{
  "n_layer": 11,
  "d_model": 96,
  "n_experts": 256,
  "experts_per_token": 4,
  "d_expert": 32,
  "d_shared_expert": 0,
  "activation": "squared_reglu",
  "moe_layers": [0, 1, 2, 3, 4, 5, 6, 7, 8, 9, 10],
  "router_score": "sigmoid",
  "normalize_top_k": true,
  "routed_scale": 1.0,
  "balance_loss": 0.00519,
  "balance_bias": false,
  "router_logit_norm": 2.0,
  "init_std_router": 0.0118,
  "lr_router": 0.00162,
  "n_head": 3,
  "n_kv_head": 1,
  "head_dim": 32,
  "vocab_size": 9168,
  "norm": "rmsnorm",
  "norm_place": "pre",
  "norm_eps": 1e-06,
  "positions": "rope",
  "rope_base": 10000.0,
  "rope_fraction": 0.5,
  "qk_norm": false,
  "attn_scale": 0.177,
  "tie_embeddings": false,
  "parallel_block": false,
  "extras": ["capped logits"],
  "init": "uniform",
  "init_std_qkv": 0.0579,
  "init_std_o": 0.0719,
  "init_std_up": 0.0829,
  "init_std_down": 0.0829,
  "optimizer": "soap_variant",
  "lr": 0.00671,
  "weight_decay": 0.0,
  "lr_head": 0.0201,
  "grad_clip": 1.0,
  "warmup_steps": 200,
  "schedule": "wsd",
  "decay_fraction": 1.0,
  "decay_shape": "linear",
  "final_lr_fraction": 0.0,
  "batch_tokens": 131072,
  "seq_len": 256,
  "doc_mask": false,
  "train_tokens": 627900000,
  "steps": 4791,
  "dataset": "wikipedia_en"
}
Below are experts of layer 7 (counted from 0) of a mixture-of-experts language model. Rows are named router (the router's row for the expert) and show model dimensions 0-95. Each number is 200 + 40 x the weight over its row's rms, rounded and kept within 0 to 999.
After each expert's rows: "raises" lists some tokens whose logits its average output raises strongly, later layers aside. This comes from a sample of Wikipedia text that the model never trained on.

# expert 241
router,213,193,178,214,170,267,171,205,207,251,209,112,192,240,223,174,137,281,293,218,172,150,225,299,215,171,161,207,185,164,246,182,197,204,258,162,203,216,208,231,159,164,207,224,186,207,186,137,130,233,198,172,215,225,279,119,216,144,194,166,229,193,205,184,177,184,171,230,200,212,202,186,258,225,151,263,219,165,157,256,237,252,278,168,186,185,156,244,306,165,225,241,159,189,192,229
raises: "|---|---|---|---|", "====", "friend", "|---|---|---|---|---|", "===", "|---|---|---|---|---|---|"

# expert 3
router,245,148,210,197,239,145,159,161,223,209,168,233,253,238,180,156,217,161,163,200,205,263,167,137,144,239,189,143,158,256,226,221,153,250,148,165,206,194,186,230,183,202,260,241,255,221,213,245,259,179,254,190,211,187,132,251,229,259,248,165,227,150,149,183,193,237,204,143,165,221,159,146,143,154,155,161,262,243,248,247,248,150,164,149,185,259,197,196,163,259,190,159,161,147,205,151
raises: "uses", "bishop", "ives", "thlete", "umbent", "fly"

# expert 213
router,308,208,224,188,209,153,152,207,217,195,193,152,171,218,164,126,134,147,113,249,217,138,174,184,151,214,155,157,160,230,170,252,170,231,138,152,187,245,235,187,153,163,215,175,204,228,271,225,184,163,188,156,166,225,164,266,219,261,279,181,191,174,148,211,208,186,242,218,161,212,206,196,242,171,206,191,183,256,208,239,160,135,224,162,188,137,153,183,128,243,248,152,165,171,232,251
raises: "%", "oup", "0", "%)", "6", " sq"

# expert 99
router,218,223,206,249,296,173,192,185,240,214,201,237,200,246,176,181,195,236,279,186,184,270,196,221,153,238,229,206,130,211,188,266,164,306,189,153,206,154,216,224,190,218,204,229,225,226,108,218,181,246,263,157,173,178,105,194,233,237,193,162,175,191,180,183,230,249,203,134,230,163,165,245,195,127,218,156,251,229,183,230,172,189,133,203,180,217,186,278,199,146,199,199,139,151,196,120
raises: "action", "rang", "vent", "rel"

# expert 124
router,246,147,213,196,239,146,163,158,219,209,174,233,252,237,182,148,218,163,160,198,205,268,166,137,148,235,188,144,164,260,227,216,153,247,150,166,203,199,181,227,187,205,263,237,260,218,216,241,262,180,256,183,208,185,133,248,225,259,252,162,229,151,149,180,192,234,203,141,164,218,156,137,150,160,158,157,262,245,245,244,241,144,160,150,182,256,198,196,160,258,185,160,160,148,205,151
raises: "ctor", ")===", "uez"

# expert 151
router,248,151,209,200,246,148,159,155,222,206,169,230,250,242,178,149,218,165,164,196,205,275,164,134,149,228,190,145,163,258,225,217,151,246,152,171,201,211,181,230,188,196,261,248,257,231,215,242,260,181,258,174,208,181,136,250,227,262,242,165,229,139,157,184,197,227,210,149,163,215,154,144,155,153,157,160,255,238,244,251,244,153,164,150,171,260,198,199,163,253,193,159,163,153,205,134
raises: "hold", "ters", "light", "dom", "rich", "ference"

# expert 133
router,247,150,210,196,242,150,164,160,226,211,172,235,249,238,178,155,213,169,157,196,205,269,171,146,148,235,190,137,156,254,226,227,153,246,147,163,201,196,180,227,189,205,259,243,257,218,213,244,263,176,255,196,208,185,132,250,232,259,244,162,229,145,150,182,194,237,198,148,166,214,156,146,145,152,158,161,266,239,250,247,243,148,162,143,185,254,200,198,162,258,189,159,160,145,207,143
raises: "ially", "ged", "ership", "ium"

# expert 248
router,245,149,210,198,243,148,162,158,223,206,173,234,251,240,178,153,219,166,161,196,201,268,167,136,150,233,187,140,159,256,224,222,153,249,154,162,203,202,178,230,186,202,263,243,254,220,212,246,262,177,258,187,213,189,131,248,228,256,248,161,231,147,150,185,192,235,203,145,165,217,156,143,144,154,156,160,259,241,247,245,243,146,162,145,181,257,200,195,162,255,191,161,162,149,203,146
raises: "ounds", "oper", "ality", "form"

# expert 118
router,147,238,206,209,143,169,207,258,194,181,232,235,199,241,235,199,267,193,274,218,262,211,159,304,222,223,205,249,221,109,160,151,249,289,207,178,244,146,226,215,166,232,163,227,142,206,167,133,135,247,194,225,142,183,202,194,252,201,178,184,202,248,230,203,246,235,172,191,228,205,238,237,183,209,211,151,258,242,194,262,230,242,164,171,159,159,176,253,274,129,243,222,163,188,188,204
raises: "|", "ti", "-", "   "

# expert 231
router,247,150,211,193,243,139,160,154,226,208,174,233,247,240,174,152,219,166,168,194,205,270,168,133,144,230,188,150,148,252,227,221,157,246,148,159,198,199,186,227,185,199,258,243,247,218,213,256,254,177,263,192,212,188,138,251,226,259,243,160,229,147,154,192,194,243,196,143,169,214,147,152,146,153,164,165,262,251,247,242,250,148,162,149,179,259,200,190,164,251,186,162,163,143,201,150
raises: "olog", "ological", "rated", "ically", "ologies", "ived"

# expert 61
router,247,150,213,195,241,150,163,157,223,209,173,234,248,237,176,152,219,165,162,197,204,268,170,135,148,236,183,142,157,253,224,222,153,249,150,165,206,201,182,229,184,204,258,246,255,220,213,246,257,179,257,187,208,187,134,252,229,257,249,162,227,147,155,184,191,236,202,146,164,221,156,142,147,154,154,162,262,244,247,245,245,145,162,148,182,258,202,194,160,252,191,159,162,148,208,143
raises: "rate", "iles", "ility", "urn", "icles", "angel"